config.toml
n_layer = 13
d_model = 384
d_expert = 64
activation = "geglu"
router_score = "softmax"
routed_scale = 2.0
balance_loss = 0.000358
lr_router = 0.000707
vocab_size = 50257
norm = "rmsnorm"
norm_eps = 1e-06
beta1 = 0.95
beta2 = 0.98
Below are experts of layer 4 (counted from 0) of a mixture-of-experts language model. Rows are named router (the router's row for the expert), down (a neuron's output weights, with its number) and show model dimensions 256-383. Each number is 128 + 32 x the weight over its row's rms, rounded and kept within 0 to 255. Numbers have three digits each.
Before each expert's rows: "comes before" lists some tokens at least twice as common just after its tokens as in all text. This comes from a sample of Wikipedia text that the model never trained on. Tokens count by the router's weight.

# expert 7
comes before: " of", " to", " in", " by", " for", " on"
router:104137143143144121063129127130152121158100120091122135130092158138137141132000069186117132150070170163078119125117110140133138143154137120153129146088113114094166145132140133143149135112129072133129128124119106090167187067114101105109105149106167159089127118114185102097120125142138147130112130131096134133133194145119164140132097089092185164143169145193110023121097101107210150146149
down0:140132058118144150103115153148160153099095067129130162096142181121132169181057163141157138070076134092151102115044030169079123156143148118087125130125045156138168124187129101142098117115169065189166143184121122095132139120140120111087137127142148163090057102145135168127097162137116099052149160113166130124117095156089179158093156177133166175163097141145147161111136153137116119075094
down1:135132162102130126124136166121135195164196077127187170179106142146112161126067143182171090144083165114157182095059150116112138137132108100118145177110117151116174136109134125148050115128123130182179127125075127156116139091099142116096134172141132111121152073126154107170135145140129155154162182147110121149125168126050136099090158087088148143158203125214170155128130092131142143055099
down2:116126086181104157144111123065075116151096115118100107155162097148135143119104059038077149184084158191137124182139147143122170144120064155112146160102099137156153088139122145137143100152114130110115185098139123190157175092157129168136193169113131107161113141111109129087099162145086119098096091116162237134140220153106146097185144087199146178117127126156134113113145141102140141191087
down3:121113151161077062102127096144136141136114141152155082118102135102147050121059139147149167146134131094084107165134175121103121132196144139118107123158079166168116093133128145121117131087171152081152160073120144142098092089085100145146181158171154155143139176095138096140126138123186135151150118139150119143173153148128110152173113162152097102123129122109134138181164129096143114106137
down4:120193133171074126093165114132102166079093138131151129051146155207151086140128170155071124145143111127165173140137123146089163079161145160103192126156152137178083092159156167066147134170114155132158137068147167144090138168115103168158144127083104140124134142119181086149105190105132107140160144111155143158203076139102138202163088113101141085157091111101125144105132136141145101171175

# expert 4
comes before: " the", " a", " his", " he", " an", " be"
router:108147135199135114116144064160153075175123135168098054117155107130147106078144071114110180153076089122191118126118111153096097106121154113157118155190150132062112141155147108138135120107079132145079153122100138149164083087177105108100077129097147182087076139138067135102134185147153112055113102148176095149114144118080126112132098098107158175157144166179093114124131113116132120119138
down0:065117179125099132130147177130132156183171153167159125106132160163092151096172102100132106143134157087168119155150140107094166158116123151173181112130119027133106129155098112164162102117070130165165099132107113150136078084209090151081096097167131162147152131107094193103125111086056093187119121097091168123093160089147145116081140139203121127144115112160123091135092125187085170111126
down1:149134175137152087057171075076123091120124146184153111127094116091122147154086093110122174071156154169074177104167053066171082149091112096114167156176145082186131119077090154162101121139084130082086130130183139115172140166149166117144104089100135137099076100147165128111076111179199096132141129134143178148152145167131118152148156183157122178123160136121126160099173122164150136091157
down2:138181171106160136151106110098085137099080126134119172099110128175097120154160111108145188130137156142122150159155120138151124133121113083097110140149137131153127107059149158165190114160113158168151122126147114093164091140143101126167174070110159129108125141158110115157131149153233152171110099079146086154152130103081106091079152184150144148132116083163140124155098105166112146206139
down3:113149119121150092147119160091057068170118175122122122187206104097110125154141077144125116155134132157151157138179100188131202100076099095141104194114078192113128163113108159094153133080066112048104126118158099183141167102104125166103117083107112110096098132180141106143103157128186153126110165130127138139114135065115136126187122098140123160123199098128086148149175097072149100151116
down4:100146145127131091133144043163131127091173155091150161168139154128145102210128144137132159104174166160105172179146109090146166076112151106120138154128102090141084092154136186130144126120145168136185147097110192100168147195039142131119045139137143154145111119115121142079140153141122175112134181157119191140131171152147127079094104099114073115161085152170138096140075109106162126058117

# expert 19
comes before: "\n", "-", "|", "==", "The", "==="
router:139125152041149061163125213120142160101170128094123201133192070114126165102218128134127023169172173132158132133136132143167112116009111097024167133142149054212146130139130165136151120151163133147102074148119094123144104185102116120126177080230130059060131148147117153177163083124116091139141099103141148149192132080110148116130118140139116041123114069140137144114155140101161143112135
down0:142138111123110156098097065109143148094111123150092100137161110047150161099101135090103114167105085144087107129120197135151164154123133114057154147170113096093171150098141178152170107122088112149134154073084120110086095129100133141163121109113152141057070144122139137134134116096119106133084088169174097158105064122087094169135168158121111102125053096170138097054176086122120071141096
down1:145166112114106114148082143106053117107093096091160171158144072132159135147151106137108167138097105085147129150147164142142075080149062152129086139118140107160143171127151152139082117148122172121115156071145114125173099102057147098163136175076125102116111136166143204080074080146181072134188138140161157134127175129152109141134141127120084095120170121130106106086135124072151090120133
down2:149194128148101196114087164140158115090101137153119112125158045141125123122165117134095067134110100086145169109103148152115144204177147180178133113169134160121181116171123144089131242170079111109164142128141099101108105193156081108091102076139064119131161148053183143133080113163145151137129175155087113099120171152103147142094185137145112126103183120120105144163162145119138154136153
down3:140141140179133104149052113091127183097131152130148078115112144142110161128163096088156132100156112154145140087091141053108142099103089116140101101119095101130063154134079086137124182080179202114108097121155162153127088106107089132125161097135125168164129138111058193134121101174142100124173117156125078136082081114160144070153114116078121174170141134141158051075094059116125083093105
down4:146145123144126135131103122122156129107109124181156114161084086115120079150122102143115132153146122073136025098175140093104121153136140130161185145068143103068138145096099115134131154216047106060134148180156059147153132133144105092118129102136122088207175151057170157183109129149168141148141154134165121088183166113166107103153134052103093110125162104117197155160217145090116140121098

# expert 27
comes before: " ", "\n", " 0", " 1", " 2", " 3"
router:107144114152147151131152126151127155032155117119116142143049150103136134114075106120101116138151063131162121101107152150174083119163146116096147138077091165073119137150133099129115117140143135147135159113113209151131148073155127127109119123067150103166122144126147117134125149141107247150121139153111105093089113160124127113117153137121133121155127186123117080115134109132070153113135
down0:086103127138149162110151120119150143064086120069144141140096099139172158140213122124110157120125102079157234115157099071157110131179102155123157145157111100165061170148124085092101126182085184134129125155176134089166133135107091131188154139146147107181083111086151145106095084069108107138131136110119060140117136132152152142060146146109149082159170134126168149106056116202118171115110
down1:130160167219125169148143128161110120104118060079131116171177056123132148092099176140106155128149166118132076142128148132157214141128099111123166217088098156151058136095141104127166120149107116089074113106108139105116125131130128148149146107127113080107141161101129117198115125154167143097087136075103185131153147129106128122170083080135116171091132092140148116125164184161120131127148
down2:126064122134137141115123135085144119236113112124178147146161182146095217158168170111157099113086149122093101166092157145128135128091156125151093106127130125125161114134070145121094141118113099079115113155163107110087139135144151121123144127108140066125147146091098137097136109137114083113164119121125169099072208108151165158092147068112151132109163140100106128108144133145108073075141
down3:198111151077113096132073109154136115124225129093056157123082077067130095166139144146188113150069142158126099156146073133169112152129107115127132052132227132159137123104182182116178154124131155146145076146158123084112104140099115159145109060126154149118148089178139114185146149132119132122151168039086159119129144069137124095137151167192044119145117102146089092152154100096152188096176
down4:117113146207153149128204054161096174099122077109082133101074212144137167170123075097140190090181101140165128096103123168173098163122135103113176154131141161121096106115164130151097138159120131103147197173146113145135110087111154160110162148102162106119152191134112077076090106095067154107123089126110130093069176129045112139112104134114144141123109155137116135127148133153091115129109

# expert 25
comes before: " |", "\n", "|", " ", "-", " 0"
router:077097130073104082090056132101125114146112135128172076159123149132102138134106147109111118105110134125173158166122131165091106159120114167170164104123126180097129116112099099113117188075123151142099171117134070255180173148134137094117101198079102192066154137123163119114146210152121173161110128148117142131164162182135122117131080127107143082134117127120118005124156084113143101124119
down0:075182143144128146117144093169173166133018065191133138108074242181075114116180117131157120076190112145113170092159145098121133083165147083134090115130128078154163136117128118112103139140157141130102163109133132117079138098111114081139135123164109153052085151128129143103154082113136152162128111123118080113156101118130120185082186177097151124118139149131146106116134106096170129127110
down1:044126158081106138099124132116096108110111094137126155210176093076133191087104085168126142124135223130155166156195138110135137181162133175120078156159141104123161107170134089072121146148165142171217131155101091130085133122174108113149108108134060128144103097108124120136138185103142121101219108136098079108166174089145084135119148144103156134094105168116119153123195119132160088078115
down2:129163111179145118163199115119120173159064128150132099156108158088136144147143150134032070143104090196122105134171135105095176101107121106162142083104125102100129065114052095082145126173149130147150167195158115162157125087144103073138188110153139159117175056144098159073115112153139075098089162118101162151140117153125137136136165142159148156091085141154193174128125132168122119168086
down3:194098113189158100137122128090117171094116181114144044096174117061129134104122160092072106124108108191131077112142075076116152104144125124095197153113090130075105130065115141148133126177117129148156170127156114118104164154117114149102116099151078128158148124092061111097101084095076170159120133105106185076081064115115144131149106130081092141109142144121107093131169175108124175155096
down4:101119095169113103187111135104097113173115155107112096143103088131140134152122087105148083137124135165142131133154125134126161125110134166107097095104163097145131120136155064133150144127111098071145174151152072147150196179189108117156113127156124112121086126081098096175153159141187123134134131075123133135110134125128102129129074137079119134059129057102068156168130154080111126114136

# expert 34
comes before: " to", " by", " in", " that", " the", " a"
router:110133115159120127115137149144111092147141129112120165138127088134155114090085107117145155127051191160157116121120101137138138111149149099131116158142122123050135113135150094137119149117098134154164121079106135133141235003160097100119083144117142180083106127128147121130109111145153186092129152172093125151121167169102112146151102089101143189136176130158110097098107112114186151126153
down0:099124098103090139122154138143167137104165134124124078133066175099095119126153085170096113098103166158123135210093133125107128150128116137144132103121113125122088076169153145138136184158114142132121092132174147115086113230152180114152106116184108154181126127103102183127138092162061105127124100117129082085164129131141155143133119120119142125173119160110069081112174107119121082163105
down1:074118162055164182165125113079114170103127081127126135106114103168121132143110152143129121112147156155137206140204079151103126135133102112131153158149163095102119202147136117123085153205185134154066123099152123134102201092104057092091110126152161175120162095100133060136127055136133154141164128135119154134108136120081113140137144193130122118097110086090186130120198113173156183144098
down2:127153113061098151179112140102196145128108085132163192109145221111084143139086143130082155125176060075154109100099155082109101085118166134156132167151146100159120138147127103088129158073152125073088102117150158150140127164107169124132113171087139115172177104121148146096122099146113058077146097154119116070109102122074141206178160160157084082123107110138086110078203108150117088131121
down3:086158159069072125112132130070043123158145113105177134127164148156214112139111130124092117037131136074156105144101148168142096152106136089111087116121149092122230088183133104141152099098076069092153097117146108119089181148084113099162101126126135164148132174124144107151100126096098124094115101147101113165130086102093149073122077175146063133161110127173116134089146200146161067151086
down4:153127139131130145120133165121159073142128161145070084129068093140099114130055132124159137104152143106106218122148145116133105053132095141160153142088134155104131139084134194149204135128118101129098129122115127158110151108158077189106111122162139073109112149165167105082137099108111207142044061101101068190115139110173096136098163146092130096079063145092146111165102148155083146093101

# expert 12
comes before: " |", ".", ",", "–", ")", "%"
router:128163129137137175142151121143141056156050128092114086088037164155145139095121150081113178108087153151134103127117096131077113120124140108073188119110141185160117149150146132121133153141163145147157080141143152116130101090127112117107099110127139145141189131136186141065154140137128173117123142117084145116112149162126129123137095086121149109153151133128128074121147112125040149121136
down0:090122106087159115098136141129070126159117097065131122134154212142110145091121137122107158162154115181181110142110105095157133150153075128137140124127158089141170126122160130103099136164117168198125134064180117152158185112137176124111150136163124110102199116129187085141136146135120091134129140151124161156132134080203105133133080115092118064065127091122168117156135142145109195121161
down1:115106166115132080040119123106104116071181136162143155118143138048146119129170070153090053165158144116124114135144062164170111131136148088127052084125114139107075123154115101162124151088162171098125204116179073114112155162091128155143107183149161099131124137100153116113148098092185089082119087087132141168104103097079093144155117162087121086126073125159189126118098130155199126052101
down2:136113157214109177161123207104170146088111057124147093197110113128118131131088106127141115127142090090177131105126114132095155184118124102121168194139087137124120126093121133145104101162131158117111113140129106200131179121142135143084131102102163085147079136147105153155111125116198144128090091183122110143139089143122214104094095135193147130060120101140188174122128144057128154063115
down3:121118150163135098137125066161081121098158069137114091083210141108139081173114036168133145162117140126149181107125151151090116105128173146142145117135122088142128135070100119177138103046105137072159123148170124127149105086149158156094032128104149086086093149121144116132090122168151117142101110148144156130123124111128081152145158158112106154152111164159189147091091092136196098096094
down4:095111074148086178166132090098146108096152170189116102133059126122081150092107104094107114124148105150158149114148169120111112110187140125107178097138109119171128121134166148136103136134132110120085121167188133145130107180111115118166081074100126130152121168161126170118097113187114071158133092139195130142102127134126097159099156157105132136167100123141152147076139143175184091149081

# expert 8
comes before: ":", "-", ")", " (", ";", " /"
router:091132136100125135090117101126140097152114124132157109189093207118127149136152108103109089117112146120000091134108146128171089134144154120066131125220168114148104145139101120151130081093151137134090140095111143147139103114087127095128100117132118182150125124164132066143091069137150229076158152147218111141103228091174103121136147128112125160135123148088128010090152111111131143128124
down0:194113134137128137085126133177176147098133120117098111070112110118173089156112138154125209182154131125032135181162127133142043131185145144135130113163120153109131079078123159180123174151113140118118146101079110044062157144106158107162112154114172144147129113105159139169102110115091107074156131103095130136159136130150154062124129113188121138124151120092111126059119099128082163130203
down1:121061150152129139145104162117136139153107127133188167124120116073115154166143124169111152154161090118126162112119102103117086181221199105096122097179118116103170105156084121127084109139024121138097129156119088108080189121113147132143168073123100119119128163113123130157131122126162157091081132135138108137159060103123159141113115126128170145128136146145088153157146107155205047110085
down2:124101092196139156066164133144156168200145147153120119112149131151122113147123114092151129108128121101106086114128131093125164085159155090148075076137124139139047130085116106125143093104130165091110155115201085124197121118142110208125057142104117086120110149173080161118159185151102107167134106106121161161111123141072164118162135147119181124083054130147113121088088131169075103089099
down3:150083090123105112148172109134150094092147138084114156168125080146083088151123099132142139105113165111159160086154189107180115024064162128175085161115159163160060098109113171081092150129138051105157112101169123121119139106152102125109164157134133167109119126123180134137134158097086103132144167115117109169075114158117135107179095116195096162129217141141143083094094124120143144099144
down4:171120081107125113122107065123155120116094071163144125100121156097074158137149170124108063166128169186080109116099118190081124098107135099130117106142116131042126142094139099097098134161160125168106109090186163130071123097159109065114162165077122135157083145137161103141140060097076172117134087118155143122096115146144102107124146123118109118140104160142072107153106094126146097102076

# expert 10
comes before: ".", ",", " and", " of", " in", " to"
router:105134126164137189083124129136124069142128108191108113107150152141148117148106124155109189131044197129112120075128130116107162100142133114210125119164122165013128099143140136132117199139074149173149115165154090228129171101177109135124075131205137147167108141134112176041023108128170145121126126146069139095138134170128116096144114108112124181115121176171115072118112128140059164160138
down0:196129166151159120136122086126107117149127110059106146131099091112144070095155070113110143107116152162152124064167103206156150113124081100159087096138152103142192161089088103156131136143141144130145109131064088102155078131138138165125076060175118132136169118112136094117175182121180096127123132124090182188119127161076107096117129095133106151088128172138147131113166116157133149105112
down1:114061143119119134103114118074185085132103127100081099116069122159115117148140127107158147118137129149125139136177155162112136201199103161144127134160118102155147168078060120115126172175117150151108112171088087115128123150177105149134157053138096114173089139075087122139218124123104166194055111137172102112144094170194139115079105153120170131158099133137091111161088123143103167136073
down2:074180187103118159169108167104077069121121149170155137172141165095132132139157173103152117155149199143090164099115183124122156039154134088135121158145138137191103096115126124085151046134152159094119121124129098142079081070139099115134145096152147134145189167096173167146037098154133111108115141065088106164124147122142174073173159149147071156083169129127170117137152080179131182191087
down3:074116126114073150098155151106095127120089114101071090121123122196196169137182145111108144133121125140159170125077107096119147157141082102089126079157076166159155167146122178163124145093139148137167078083097133137134087142122164102166117111135138183131186140016125059125134110096123214136097163152152146176095136161099169122115091118190158113128159118099105101141153117137086096156192
down4:172161109126080169173136089110118169187123094095095155079191172126103107182112150142058065129122078131088090046137135104125138085088121093146152099099156175150129091120130058153150159100120185132082143100154111136157117082078142105156108182166181096139159153140098153148126095162132123132130078142083136143122147083097104121141156086132040136137164151161109084120187117129115069161140

# expert 14
comes before: " to", " a", " in", " the", " by", " not"
router:109146145188133169069134205138113099148146095142122167081171146130157116090050093132105176137081162156143114121113108154100125110165140126163158151176154078019111148143151099161131174117084091163131119117105128209119160000114103132109102125152147114072105128127163153095070032157178107101100169141078133109102169154111096129130108095111152163128141148159133116113131100107155141149157
down0:081118112134111108137186122123091140118134073086100136151163088106124127148102042149152071146163154142119090094188146157141177123133169095136139162169091115147108063081156146072142138129132146086140169061112115146120152064085124142083207147098180186126175078169061117081141115168100101201088105088171148131108154111099143121099089100117120164152100068141129107123134134109083080120106
down1:086104129159106175171115092124180183094148120095123098158145101116127157099124146156147092162165067136151185121143135147149132166189097144112130137107127113201159138125064083165096146157132173203073166080109175110098209172052129108106109132175106097109120093097125118127086123059128160147117187114166178131134166106130137090121106093124156159084170177201158145119135130081139127151178
down2:130152125062165152107068131152149082174153116170170112103168163108122078161086124035147130141185140102129097142087116181115132156147143091132127146114189131188177150110158129154151115149135065124123104155199067129138154164099142108134110113100124152168092158138140164117159156153149072107143131093061141086115064133122141178172160125111136102172092123128146122122154122144100153139115
down3:130083074118119164085104112162102134174128090145171204149094099149138075122110135123148114134179099186169116148097072152133157116163125127114190141155135138116179152194141127146067135120148100087138163113173127127160110106114071070121126160115163095106110140160095099177180154084109167160156124164106159091105154127128160145191113114179114144071090122114168142101167143151098118142139
down4:067136103169127073095123071157155161094091137179085143082069084133113148139132126168101127128145172162145171134103069126138063195135108192170144092109151125097129099167160161126055136161156098176150097187135078106171112134162161086150110110099108121137106125106132163085180146136064174132112162109072109076086157105144133130119192156142160097142176092171059173105121134147052143082082

# expert 13
comes before: " |", ",", "–", ")", ".", "),"
router:105146130061139048055104054123116053143113136162112149118094158148164099117187122125098124154121172140054111142117074143106106118107132093086089117172135167105113143137110117145148171108155144145147141143130080075137143184107124117121109173114125148118128142142164147060049179110169096107122150128146148111125091136129108109141099106081136076136137174117146083104142122122166164120130
down0:059123080126190147098127136095156088146162105115121132094099138073119143126081104088104085147090149161152160145085153108129082140186185117129169163161129069143094142133135158087178136090220091130135095132124134100120071166150133158110142113099118106100136119125113160109093114130130097104097148135109065125081150131124139197191145159146110089096134129124182134093098154087171127141100
down1:124139160130145096094112142136125149140229190129131104140165109110134097141169082150163112097100133094150126125127160162167161093130157233133142142077177139101106126179100158107097075126148116116137145125152061076096132161104120096139135110130183153082114162133167098138103130092124123111097119087163066115121137103073149159149138158087123179128160163135130139113132115153164122115157
down2:144133112147141106103161103110107187075208110109095120162155127117128145215193128103118143101115237131129148103091112174155129158107163181095127119145104143108084153090121116117146139111175183126138150096135136131139144134123105139179096096114156149105197154127117141078110119103213126067155091139158117094136139133116160148119115114109167069171123146091084119149151084122097156105083
down3:163118101073124173171136090109237121146128173159089122104122128202136140150142135103079102103151124138125085195073112095055090154087144113104153087132168097129139130156143098191161091146167136119125107172161161135105052094123148127126108095196116131143152153147149158140125099164097165141175146174167152159093089165156120132130176137144145072223144165108174152078112134158125099183132
down4:080159129057180158175086115117132089090054103153152108107152127127131135144123067115150143079114152186117176097134096142143142107136137119101059190108195097154158115135126118054078116112128116146102102214122164128015167105122147135160164118167138113079122093122195110082117159146141171136148154158109127119098142096113117101178146122173155162121174152146143158127140152145104172155116

# expert 37
comes before: "|", "-", "\n", "==", "The", "==="
router:142136155078146086164135255125107171115166098109118212074186067126142143087185137116119045140162205130174138117107129131138113106058130062071175133152153043217119139150141154159150149153141128140118092152125111125131087190112127124115144089255132067068091145141100160159133093133133096200109118111121155142197082122121125107143126127151097064135139098158145145120146128095137130110135
down0:083143127169119129123143107157177101139103154179138166094091203157141086162124140133101161101138131036103148103196153144152122110129152112150098072085112180090124144167135093077042154100129149101116192083119141126130124012121145113104068233140138162120125074151121153137101122123096115060131151080114089129045133131148118133132150147146146174154139146113071105103096127135118127157120
down1:192127112100133143123112130095133166197076139144144074132070098120073089109107122141096129101081129180125137134136166142152132058086084131083153121137153156134124109137040144118116134175091092115112086131107136136139109110144121152120132186161153138151097067080130143123100129119141079135153138135131152120083119074132131090187167157147077186131239111148124165100140133123132138137129
down2:136211141182085174138137093137119101067164157155097083205179148130118096143077129090082144138124113106128185126146115147161119021141048137150042131104135193088129098198173142131132088084131138112095184106129180109160087060149150142137058187082168113092123095159137102113094103142116135117088125154149149145048159090124104187151117163126193139112152100117106088111152100156131162140112
down3:069126146143111121145155109168149106101146129112108140169023170177178118130127106138139194130117115130120121123161170137103072172171137139169099075121142134103105105117134123124075153127115125123130137117166118112125121111143195108132073208104207138126100072124103080068156134141094115086121153113148065110049158136178121125100167159109167127138140178126059109150095129184080182111140
down4:137127064075062108169100175086121110090133130144111166100132093132120123073123163137090081153145122098116136131073122109148135148096124114152126061137129091125142135132143153156151118126091032123137050161094124123106099182108149096156132076130119115103140158069183126160091163155142114154102132124129098124144151142134110185114137097084179139128169241184176165102143106131097096116174

# expert 22
comes before: " |", " ", " 0", " 1", "1", "2"
router:106130137110125029129135030127145125061139155141136055119089135137123124072099092143129142119107184132083149169099109118090093135106123127130100103126116151074151137121107099111122163107122124159097251124138117231157131105130125111148097185180136192115173131117161098126154137137100160160173175122152122113121145083156147112108120132105144154151129154095108138152100134140104134127099
down0:132185120106182096105126117075190173134148108170148134123164066108159115174138106167140158163151126099134163183078088160155109146130153163147127088098123132101196134077157136136113179129178088138108122129172127091149168144113100118108125194137124121112106092192210123074130108094117064125106164134159150056155126080084119128171184180154186170098149166156077142107155109090082111165101
down1:096057092097127097126118157129154149186158114144122152091081167117117154122122150153118109094186099149065142100136102129099096102093125105128167113113127142121147111121143178144096135127125132133075077145182113138116175169144141123126116171111117125169089159154131077184091101157144143180120136112124106122133111121148196140107090183135128131138163099114111156111147091086191117136127
down2:122115116104122153132181167172125115159105102154182195168091123104124165143108086110135159064092097132088157152182171184134128043180062120091125148153128147105147103158127063154083107124098153133134132101206109127107120117156144177127147169103138147140111154110097050055098141093138103121124138112182135104128139144120119123192092187193110133172099057092165128148089130121157125136106
down3:154153159148070140119158145116065151109158112112153137092103138104090097121155131181145146186105135125163110109060115119054077148113141059175099126097122191110116108131060107163144123130066184102166165092106152188146170178100117102090112103085110120122186179170147093136121153161156103095163175125085138154173101141134117107118127091128150128142166144124138071212113117145153125094143
down4:148137096169159057102098057113158137168162147116114176161097133184116158056141112070073128126107060171124111159105160129136075147106104106104086118165176150137111138143101129175163020140145119163140141112132112147139147153160139132132138227120144136129093082098161090154100135062126128127156072138125083119123155084152128086183107132102124142113110129125127172109169122145143086191113

# expert 39
comes before: " |", ")", "–", ";", "1", "2"
router:071132141118118063094149012100123087135127149139135103098104161136120174088162144101125141130090178140057112158121105124123092117129145177064105109181121139093098131127132129128113108097163145157125137101120145167133097069125126124123109144129118185149133159151143105140176156131133147137126148131185135136094140117172108132125129105098138178111136197119107068099120113124131153127130
down0:099118112145141076106123155111143153125176117111166136100082171143140143098165095126125170164122149090160121115118109140092105147141113102118167094164115150162130100134136115087101151157188124130152127123181146103150181152088132107116104158111093188169126127115171167126152134165145212079154063093158118079067096142068100187119099159145086118131103155121174099164143114180160138101134
down1:188137106081117132145079175168110126164106159130073080074100112174194143142132112138081161084104093109127133174120139129128097144109169134125191118126109114118160131098119155175133122138109185126148086195157136173115115161105122099142138114119121129179141200092130165129230097163128157211098097163164137118129091138177156104113122244164123094132122117135109146169104131130125071154169
down2:105122175113126162164098170148164088129241122147084175097134105137149139127050124065115180089205091175115074168093149141134139172150161103132191104121138122091164122126079157139155143088125165137152127115133170119128141106117156157100157130131119093100137115110112132095073104126179170125098110125094118111123093175117152091100076127145101149129102107122159120167102186111105066151128
down3:122122089095073126095131087172128152077145144124171158078105100133132134164207138185150175117118124153133147105205081124123097150110144082132151088136178119116089144152142145076114180034112109116097171116122097141112097134167129102143130172072065155085182161153178118150078132107164067099146131140159140171133140213114071155137145128112202132200140217163127062101104101143122135101128
down4:148130083142169101166125104123141119140112117104141132128147121155095119205150167137103115134078164117054096149119120145122117103125144153121115189100185097114170127115131101109142125132160120140119107139126099135135096148130142118152104201141132141169127118158157125066091129070154081138132123095152117054126143100128080150175166137112137154103153078163101074131147096137107172113135

# expert 26
comes before: " |", " of", ".", " in", ";", " was"
router:081146142021137133154111142150114107147096109159142122177185165120156108118166111117092217162088152151112111146112125117157085117126147101139067133180170094031122153146164086144103114095125139157124108138121149117147090063087117106114112120143148140181129132150172139086134128147171122206097157114123108163079108097154123127156129090099141156133133196152118075113136116108116143121136
down0:127127099136160139111131184092118128141133141124112084167095121200111087098097095078110116115135112126133163086187165085073128149095074087125181113168120114116161135127159143118060090116108095163118069156125148130188098154148149171111101122145136123112142130081150159072084164151109100107086116116147158090180077175141101113136128130138113150098174109089201173170113118099167113106156
down1:138170144114171097169074098069077148115130154145112126108094204183111149115135069047115132143107106085129139119120082143192088166140117094156028092118158137144125104158099125154151117057160112181196146169102119169144114151107146081139114147151139113127132122165121138140103119058136115185137081160103173075172160129141111120135147120174114169147097149139200162116092052107120164147149
down2:169132159144161105111133144113129103105150153085102055183191089067122145098143107136185128120176140167154120133108169097116108117071103062129101077123070143146140155119111094066151124204126138054102164086134123149075159148125119157148098130155136114082153089101142168138184149176180124098101122156136110077172110063069166128131115096128128127132125107156134173153230180193133093126135
down3:150134190143137142092167090093137182166138058137116114069148129123176170171148141114084215175151058124104139100178108109092164161140143114114156202117165105092042140142139161146133135183151145083096162153127129061136136177153127186109087220106133118118196119114117118074136149155096175053120075166139124126132089165137154151128145147136146080136131112105131178161215134111105079176072
down4:141081128153138142113128137141132129070137149118079126021096131137140130152147046123135069104136143124089168147097176167075100119110145120124112074180130110122151115109135191159149119149134131089177121107095162124117131182180124134160090093123146091108141158186172186085131121139124107120165133086105167149185163106094144154129184151118152098199157128126078113091098072192053106123149

# expert 30
comes before: " of", ".", ",", " and", " in", " for"
router:083125176110120122106117148129140095149155123079122050118098221117138144105100084128136183127085167114076129115118143133100139120107111095168140105193121151101075111130115121124154150164084114197089179126128073210202125117096111132163108149193116179136098171132171121092048060140135073175101138067122141167114099077145144158114141136123173132139136186162124107090120083111130118151127
down0:127135155120103162129112106127142170154077097147067176128126128100096136164106185124124155137191141144103182114174076099106082100123152155183129176167175191140160121106139146117141053103150100125130143170176171114135125109134149093106182099120150094090075130149133119116119135038096144103050141137187149125110149177113146142144150091144199150103138094090139180122173123088172149177155
down1:061116120137061151123077078101142112144135063114179063169069080108091130120148126114116142170181109173089156108085115122176135120156200148144174137131092132070134125104131179192110120082083123105168160127165105134136142055127162100092137139173070121101194133143144103172144156141114080141071110100119155083117139139136186134098141099195119086096101138083155198115175156102075141155186
down2:103118086120140048118142118115121151138088197074095140142218062069130154085111136150129100162140133185134116148123080119154128124153107144073171123147105128166150110117121159138116173119166093107122119110134190154185159091129145150139158157090143177094165133103148125110067108127157124156072128133164140070108127134138142183108107136153169144133083153172140143118157144143119117100120
down3:096155138169121086154100154100132140149130123166181133156108118109126093103145135104152132172173114154167129167115123071205159147127111200155116112080154100062091095090127125099066193120149130120138146163086103124148125136140087141139154176106149127139109141132152142152133131167137181078146059131115181116097135183164147115127123105132103150129142170132156164061123153169133135144171
down4:180138082106130105114137125161111168100109050158104115154154112060157091138088107153087078124105102103121111137094109155138172149107139141109126138134051143123132125105117120129083111122141107172126114119104141146107130158110187111093133158138165109143128088122161156161125167165115162085082127144113162104173126119110133120159156133146167116053117112124124159098160130097126132132140

# expert 38
comes before: " the", " and", " a", " which", " but", " he"
router:127141146137143152102147138149155114194219097115109128063046177084144099087056122140109188130105193139020105117114105155095122116073147076117144123123176109057060128129136136159141122097101123119095122145133098230134086153114121128102118112130129166139131130183129148119087116167098075139125130127135132109097085088102136111124123145088124175151143133180074184092122102113064146146135
down0:188154110151163098112130162088088098158154115125100079063144118064165128105124166131201136103103215139146095090127106103138101164154140127085175083110159117146126147101126144151103138154102085159175164163108130150160147177143148072051178141124173084073149129134132103107183124122135152103138098099155140077099154167166159107185193157192103186119158149113101159145134125171158177133128
down1:165151142134100111157086145122116148104133117132134149094131142062158104159102132099139125121126119100180148136143106105152124088093095151154140129138106115128100152150118197147114129104170124164132139133150127148116099182124124104157000102083186187137099160140120087147073151154093169129187100111105114116110121175170132156117117186116107188141149109116100050124097085132135112126113
down2:144065130110173201145139120124131097062127082099138104114123103092122133127157138115144144084102165156137122106156164132120192136108113138123128175112121092141109083114079170093146115173083149146167130156138099178154163169138112050161133068112116130130147048133104108092145059171078131147114121116150159110191047163145162113168100070098133169132147150190126148170144095147128136162057
down3:109169096134122115137141113125090162111119144153189145059098196172167098150081091122142112146163145097138123099111100185136103109090138149119136095147098134136168126083206129109081126097136153149161041109154150153157124184128147104127076107091125116118143130154164165108045139141135091141154144094116098146112168129161136145097168154091215119087116187145159115091097150156085130169128
down4:122134163130117153090094135107185131098141129112123127122159151136176142140143144114172184112118121088161167131156130130115115100134126096172108124070130094179124186143131119064139111130099088130157151077140172104106141135155107083076159123156132132142165122093155140101191058118137125191123122128062155135132142129138083126083133143152138112187252135161164116180159146141125156216167